{
  "routed_scale": 5.26,
  "norm_eps": 1e-06,
  "positions": "rope",
  "rope_theta": 10000.0,
  "batch_tokens": 32768
}
Below are experts of layer 3 (counted from 0) of a mixture-of-experts language model. Rows are named router (the router's row for the expert), down (a neuron's output weights, with its number) and show model dimensions 0-127. Each number is 128 + 24 x the weight over its row's rms, rounded and kept within 0 to 255.
After each expert's rows: "raises" lists some tokens whose logits its average output raises strongly, later layers aside. This comes from a sample of Wikipedia text that the model never trained on.

# expert 4
router [135 129 136 103 136  99 111 144  63 105 154 120 119 126 151 148  97 113 175 138 116 144 135 119 156 167 145 141 143 131  67 124 154 143 110 116 126 142 104 142 147 138 111  76 165 106 128 115 143 127 122 136 101 106  98 137  87 137 134 112 142 106 154 101 128 113 128  83 120  77 115 118 104 128 141 134 151 153 135 154 129 131  80 119 118 164 155 133 137 170 179 131 123 133 132 113 131 135 138  79 112 106 122 123 143  99 124 172 187 169  92 100 115 184 163 123 149 105 148 115 112 156 104 149 112 135 133 156]
down5 [141 137 119 120 122 141  91 141 127 123 143 143 147  93 108  84 147 123 159 152 142 137 139 154 141 119 127 146  76 122 164 118 136 107 100 103 145 114 171 108 171 176 112 121 148 151  96 109 125 129  88  88 135 162 105 110 160 155 135 164 156 119 155 133 117 173 119 102 115 117 113 124 118  98 125 191  61 134 124 135 100 120 116  89 137  87 119 108  97 115 128  88 146 162 126 113 159 162 144 164 131  74 120 120 176 117 131 134 112 132 116 123 112 101 142 116 141 124 156 123 122  97 142 100 168 109 127 118]
down6 [159 105 141 176 132 153 118 124 150 125 127 106 131 137 138 144 133 101 152 106 143 150 102 101 115 102 151  98 133 103 114 111 165 131 108 126 123 101 181 185 133 108 108 110 148 150 135  89 141 142 170 126 127 106  87 129 178 161 131 164 169 104 120 115 110 139 114  89 127 115 105 107 182 137 153 137 121 145 135 115 129 151 134 116 109  83 126 116 117 165 150 130 146 145 121 149 179 118 120 130 185 153 125 113 121 102 160 116 136 124  86  88 174 107 113 125 124 113 182  92 105 129 139 148 145 160 124 115]
down7 [141 156 134 151 140 101 167 122 164 148 122 123 119 169 110 149 146 109 143 144 113 139 134 132 128 126 121 128 123 135 150 134 161 107 135 138 112 134 110 146 151 134 116 121 132 157 104 123 135 171 174 168 195 156 148 115 148 158 102 158 113 146 119 122 167 120 125 153  84 120 143 158 187 132 153  76 103 158 131 125 145 118 176 148 132 120  95 160 145 101  80 118 126 123 105 137 101 141 145 127 174 151 124 174 106 130  90 121  99 122 146  95 116 115 154 126 119 161 112 163 146  82 155 106 173 129 145 147]
raises: "years", "enced ", "ences"

# expert 30
router [158 104 122 134 146 103 104  73  88 160 136 105  92 164 140 135 137 116 159  80 122  95 120 130 117 140 140 169 118 169 109  91  88 164 141 113 113 115 126 142 153 148 146 100 141 126 117  99 131 163 136 125 133 171  87 109 115 137 111 185 123 116 123  89 143 132 150  88 157 120 114 136 121  96 101 121 111 178 143 139 107 140 155 160 107 117 101 145 162 163 167 163 140 126  91  90 119 143 105 156 162  87 145 132 157 106 114 111 115 121 145 136 111 132 119 110 181 149 103 150 118 133 124 134 104 139 137 137]
down3 [158 108 155 158 169  96  92 152 158 151 140 161 120 124 136 146 126 127 130 123 105 121  98 123 126 107 124 103 131 164 111 137 119 185  95  88 119 120 131 129 147 184 122  98 113 146 156 133 122 100 126  91 161 105 160 136 102 126 105 135 137 114 127  98 121 111 163 148 137 133  83  95 139  86  86 125 119 163 160 108 137 157 164 157 141  96 122 124 119  95 149 170 124 124 105 121 153  82 112 146 130 140 109  94 141 141 112 129 124 121 175 169 158 170  84 160 152 132 148 146 129 107 140 116 155 121  91 138]
down4 [106 163 141 152 105 106 110 146 153 141  90  94 129 109  76 117 119 145 160 142 144 176 138 115  96 109 114 140  94  79 132 110 140 135  88 148 142 144 134 153 147 143 138 115 140 125 146 116 127 164  80 120 136 124 119 122 147 179 145 132 122 140  98 130 111  92 137  80 163 110 121 103  93  85 101  97 126 145 121 165 118 121 128 169 177 122 137 125 110 111 125 142 103 112 117 116 109  68 138 146  98 132 139 134 138 151 137 128 148 137 138 138 126 123 139 121  61  52 159 143 136  95 140 107 144 110 133 110]
down5 [142 147 128 154 139 149 151 128 146 113 168  93 171 158 134 118 102 132 158 110 142 126 111 146 108 134 117 157 127  86 123 116 129  94 125 166 161 104 129 132 106 100 167 110 104 147 125 114 129 153 112 123  94 121 114 135 134 114 110 108 162  89 115 126 159 111 135 115 129 143  87 211  83 120 105 123  97 142 136 126 124  77 172 123 113  86 125  93 118  99 107 110 120 147 165 182 110 109 159 118 119 106 146 146 157 115 136 141 156 148 144 146 120 135 156 157  67 129  89 125 150 131 101 113 118 147  99 134]
raises: ". ", ", ", ".)", ".", ".) ", "., "

# expert 63
router [146 156 138 131 113  77 135 148 150 145 138 117 131 146 105 133 156 112  97 153 168 115 110  81 119 136 139 152 134 165 140 128 101 144 134 105 130  77 142 130 132 104 147  90 135 173 114 111 181 116 126 166 143 153 145 131 150  96 143 165 111  88 116 138 129 124 151  91 101 150 112 126 126 110 123 141 132 145 116 104 133 149 161 158  92 118 114 111 128 119 148 144 137  78 113 117 163 157 125 162 146 103 145 114 136  71  58 106 134 121 107 126 121 161 159  68 123 141 134 120 181  85 116 121 124 115 136 119]
down3 [178 149 111 136 155 131 148 121 167 160 171  87 112 107 117 133 116 121 113  90 127 182 135 128 163 125 122  86 156 113 110 172 115 116 128 119 108 118 134 123 160 123 125 167 135 124 138 109 123 170 102 136 127 100 115 159 109 153 154  95 137 133 124 115 118 155 110 161 145 172 118 106 162 168 155 120 118 100 127 189 151  74 142 112 110 141 157 115  84 158 129 131 140 120 148 151 150 164  98 108 119  96 146 119 140 116 158 143 122 165 136 119 107 126 160  89 151  85 128 139 149 111  87  94 120 117 121 135]
down4 [159 133 150 106 127 113 134 144 113 164 147 135 170 159 161 154 139 117 194 141 142 141 106 119 119 122 147 118 152 139 124 120 123 167 185  97 106 109 115 122 148 127 114 140 114 177 130 153 147 118 174 107 169 157 109 120 116  72 133 115 122 151 102 129 121 125 134  67 128 123 133 139 132 129 100 113 123 144 111 131 107 165 124 156 124 151 155 108 124 101 193 107 134 106 129 113 199 131 103 113 120 130 109 121 106  95 146 170 124  76 170  93 130 124 152 132 130 124 128 129 100 111 144 172 138 114 138 143]
down5 [145 125 129 155 142 115 101  97 176 133 104 126 127 118 119 106 141 145 121 160 161 111 152 160 128 133  96 161  91 177 130 121 109 117 164 152  98  79 118 106 155 107  97  77 154 144 143 143 140 121 130 145 110 133  90 134 130 158 143  93  85 139 117 108 124 110 130 148  86 141 162 178 174 147 121 122 145 124 137 154 134  98 138 143 162 104 104 149 127 121 133  88 122 141 133 103 139 157 146 131 119 119 152 112 107 162 177 142  80 112 109 126 111 162 133 106 161 132 166  95 128 166 167  95 145 160 108 131]
raises: "), ", "ene", "ult", "): ", "ors"

# expert 6
router [157 102  85 124 107 158  86 158  91 137 150 108 113 124 129 122 119 114 139 122 151 129 134 129 114 143 116  77 147 130  61 115 135 103 134 137  97 136 104 141 156 155 130 109 122 114 126 133  99 156 152 123  95 129 112 117 156 146 145 103 121 103 105  92 147 125 138  50 123  83 184 122 107 154 140 130 169 138 165 177 114 132 107 115 143 131 133 127 129 120 147 125 123 149 128 113 147 122 157 101 158 154 111 128 144  93 129 167 177 142 127 141  93 112 139 100 188 110 124 119 102 163 108 142 142 133 135 172]
down6 [153 117 126 178 124 103 142 156 117 134 183 163 123 149 200 127 148 121 114  92  85 183  97 105 121 126 103  80 152  95 180  97 110 119 136 176 141 122 113 148 113 113  88 119 130  94 116 132 111 105 138 119 105 128 107 155 156 146 167 166 156  92 108  99 164 149  86 148 106 105 110  94 113 125 133 135 137 115 129 115 171 130 112 133 132 120 135 118  97 126 103  85 124 131 129  94 117 118 142 112 132 154 119 147 128 114 153 124 150 126 106 154 147 131 113 142 110 145 102 131 115 124 168 121 156 135 120  89]
down7 [152 130 132 133 146 103 140 161 153 140 158 145 114 151 106 137 158  99 102 141 135 153  76 129 140 110 137 140 128 140 182 145 111 143  99 126 113 107 166  99 137 104 111 102 172 138 116 144 131 112 151 110 119 107  77 146 116 109 142 111 121 119 107 141 142 145 100 195 121 134 103  89 144 156 144 151 170 109 108 114 145 151 137 123 159 120 115 147 115 123 100  88 137 155 126 113 119  82 124 121 171 124 144 187 130 129 155 123 190 124 156 141 135 106 160 113 121 110 123 135 146 102 130 168 142 175  87  85]
down8 [166 132 163 138 116 160  86 114  98 143 134 132 142 154 170 115 108 127 149 108 139 111  90 155 147 133 101 124 113 103 116 135 133 104 156 122 131 173 146 139 157  83 173 137 165  98 126 128 132 117 120 129 123 141 137  77 140 147 150 120  99 160 119 128 161  79 152 118 139 142 112 126 154 157 161 117  94  83 130 171 128 142  88 142 129  96 123 145 164 101 121 153 124 166  89 118 128 159 130 104 121 184 113 139 122 107  86 125 142 169 136 145 154 136 108 100  86 152 108 119  84  79 140 134 140 127 133 120]
raises: "ESP", "unt", "ical", "ander", "ust ", "point"

# expert 15
router [169  73 161 118 133 153  95 110 107 107 138 127 135 183 151 150 143 106 158 119 120 114 166 157 124 141  97 149 138 120  99 138 113 139 101 146 144 134 104 124 161 128  95 112 145 123  93 123 121 132 140 100 101 122 116 153 109 125  97  99 142 181 151  92 119 143 150 110 121 132 135 102 171 151 160  54 134 121 155  93  87 109 155 120 139 163 147 118 103 135 144 187 125 134 126 145 129 161 129 113 150 119 141 138 149 151 138 112 125 147 183 119 124 100 145 113 124 121  96 180 133 118 110  83 107 110 122 149]
down1 [ 99 159 132 132 144  73 133 133 158 133  93 101 129 165 122 142 151 121 118 132  91  88 135 105 124 134 197  88 121 119 139  96 104 122 141 159 114 120  89 106 164 134 136 115  80  75  95 138 100 164 154 115 113 127 166  85 120 146 134 115 111 152 139 109 124 123 134 125 185 143 113 117 110 122 130 112 156 120 109 122 127 127 118 118  92 139 166 116 127 163 110 178 111 142 142 114 127 139 140  98 141 147 151 137 102 140 150 131 108 111 133  74 125 134 171 156 118 140 119 140 169 143 192 151 100 113 125 132]
down2 [143 131 111 138 126 128 114 154 179 108 115 128 136 120 151  80 130 160  79 158 144  96 129 132 149 173  91 108 159 145 128  86 115 177 170 145 128 150 143 122 104 124 119 116  91  91 133  99 160 142  86 133  98  98 134 104 105 179 102 151 109 108 165 104 128  98 138 102 136 102 104 161 153 154 127 167 100 140  89 140  99 112 129  98  88 118 132 121 166 109 124 152 129 133 113 105 138 170 115 105 123 103 153 134 121 111 157  96 143 124 127 127 119 129 156 132 145 124 115 153 171 153 128 116 116 119  86 165]
down3 [ 86 121 144 149 141 160 127 161 150 111  87 126 120  86 164 140 130 148  81  68 115 109  99 125  96 132 137 145 112 130 144 165 130 104 120 136 109 155 106 113 168  90 148 112 101 126 106  98 113 126 133 137 163 100 148 166 119 130 130 122 172 142  82 131 169 171 113 169 114  97 201 112 158 153 119 100 119 116 151 146  99 169 127 136 136 110 142 137 113 144 121 117 118 100 138 134 135 149 151 115 131 110 162 147 126 106 104 132 100 132 107 164 140 130 113 105 124 147  96 122  71 125 164 144 129 152 113 115]
raises: "ly", "ly ", "ent ", "ator ", "ator", "ative "

# expert 55
router [113 135 147 170 127 118 151 124 134 145 107 146 147 157  81 142 120 165  71 115  98  84  89 117 130 130 142 160 120 141 154 139 120 139 143  76 157  67 194 118 113 138 125 135 102 126 167 108 151 106  96 137 162 135 165 139 153 120 105 114 123 173 106  92 133 117 133 120 108 142 102 153 148 125  98  89 121 127 137 131 158 102 134 125 118 140 111 120 140  94 148 125 153 151 128 149 141 103 101 137 115 162 154 133  88 126  93  98  89 103 112 129 129 112 116 145 113 181 171 126 164 114 158 130 139 118 150 131]
down4 [140 136 141 110 111 138  67  77 108 141 116 149 149 112 120 134 126 114 118 108  90 136 119 121 127 119 142 108 155 140 159 131 147 193 124 121  72 127  94 129 106 143 134  86 131 128 134  93 131 116 106 134 111 138  74 140  99 164  86 131 129 161 130  97 167 139 104  88 142 180 125  98 152 143 151 113 151 163  96 133 135 170 110 114 174 154 157 131 136 116 136 139 152 141 163 106 133 158 176 127 126 107 125 126 139 118  67 119  93 124 142 121 118 141 103 160 143 116 132 103 122 121 125 114 106  79 141 138]
down5 [131 120 148 170 157 136 130 152  99 117 141 119 115 151 114 129 145 127 150 101 162 146 154 132 115 129 100 124 114 150  97 119 130  75 180 146 149 123 171 151 124 144 166 125 140  97 122 128  92  82 104 132 130  95 114 155  64 151 161 107 132 144 126 116 153 115 128 129 106  51 116 138 131 164 174 133 158 150 116  87 123 127 166 103  97 118 114 123 155 130  88 113 122 168 127 122 107 139  88 141 153 110 151 115 124 137 177  99 111 151 127 104 144 148 101 121 107 139 108 167 117 121 153 127 135  94  99 125]
down6 [136 119 156 151 104 173 157 126 134 142 109 148 128 100 160  85 128 117 156 154 117 105 119 118 125 105 116 135 116 128  88 100 134 117 129 188 141 142 122 153 127 120 127 159  66 132 141 148 152 158 146 117 133 181 101 147  79 152 144 165 115 103 111 116 112 139 129 124 112 132 173  76 139 153 130 139 126 133 160 170 107 171 134 157 134 132 148 112 132 131 166 101 161 111 129 157 138  84 127 110 121 122  92  88 115 105 124 149 112  78  96 128 137 107 124 148 121 105  81 134 142 129  73 114 164 124 108 145]
raises: ".", "D ", "'"